Below are experts of layer 3 (counted from 0) of a mixture-of-experts language model. Rows are named router (the router's row for the expert) and show model dimensions 256-319. Each number is 500 + 50 x the weight over its row's rms, rounded and kept within 0 to 999. Numbers have three digits each.
After each expert's rows: "gets" lists some tokens that make up at least twice as much of what it gets as of all text. This comes from a sample of Wikipedia text that the model never trained on. Tokens count by the router's weight.

# expert 4
router:450482483464445550475484533462449473521500618508565543522524422581480566463382596492498559416524533496517535351488483465480541481524466538450485499550517539531542506522534457497486472469475660
gets: " ", "201", "200", "1", "202", "199"

# expert 17
router:573458492479470479493507586590520447458475526562616576579547561472471493412418439404614453486539520580438526594514517487529470574450555552524434514554482532421506464454487469577579485463463572
gets: ".", "O", " —", "E", "I", "/"

# expert 14
router:457482533559502501538634447511512515543514515507512510506463567472572431534462480509476418524508430437438464553494467494551457489462552593605411466550527490530464508462496434546514520499455487
gets: " S", " M", " C", " D", " B", " P"

# expert 9
router:565568518488488531622472460437522492480449473618453498532493481604512549538528526491473541466517454575554521574545522543514455482573492618550602482446419517509506527490459530565509499547528497
gets: "s", " |\n", "–", "ers", "es", "th"

# expert 11
router:544464507580488576429431462418467451492505441420543442461424468609417503466501464474475550547463508444495588518470538485448414502468425505461540555533539534461542465470518531451486537525505428
gets: "|", " |\n", " first", " out", " up", " for"

# expert 10
router:443443491467516410514519519420443504417533448508568436521448463534529599474426481525495498428575535412454549454571504447496508557583573426505423590487466382491584487496459479479538480572512550
gets: " that", " he", " to", " as", " it", " which"

# expert 18
router:451554525464550482478396465445422543511484460436459497479547432465429547601558587483591462476489622579532489416434427497448522523467504527405554480428459615479442438439523465624510508418446429
gets: " |", ";", " (", ",", ")", "\n"

# expert 5
router:538451522490428406548468527516501509457507381539453586581510569469527522502594419519421438540472517470398500471447521455557537393477552499497567492571555444433477490388446456471549484462471575
gets: "0", "2", "6", "3", "5", "8"

# expert 6
router:443479551593463455574576539501433546511526541458446487433559410518451361503603476451450542555487566543527474552539449458505513519482501569501449518531532496534594535575506599426499525535561430
gets: " the", ":", " a", "'s", " The", " of"

# expert 8
router:566523458539441532450566438502420462610501516551503500510457496508549537566493488463524542490503523479496454423479457492576421443455419399480449530523538525500508428442496393505511574429509562
gets: " was", " is", " a", " be", " were", " are"

# expert 3
router:471614531537525476558440477547539556532483489526472448477513407446539573521599551527564516437444449489483523523508548510475527461424400525487593439450508455563452479411487470649538479531481470
gets: ",", " of", " and", " in", " to", " ("

# expert 7
router:500495546476558469539471583506530528477463478452452519484486455533403449597561511483586519492518435499512500510528523620435592537546446438495476515537506411555565520598538556432484463441562559
gets: "a", "o", "i", "an", "on", "ar"

# expert 0
router:461581538466549364466583535513517404530536560398532405494498430391580498425407497513580591607451449454465549502431532457459576573569512464535562572419505441502478568449439572439534538484526490
gets: "b", "ed", "m", "f", "y", "n"

# expert 15
router:508435539446581503409502441601517527457569508533462576523539530478574497530577432373435515544478490533503514424507565507432470562479542426495457548452550497437518564423512572429457465472489495
gets: "-", "\n", ".\n\n", ".", "\n\n", ")\n"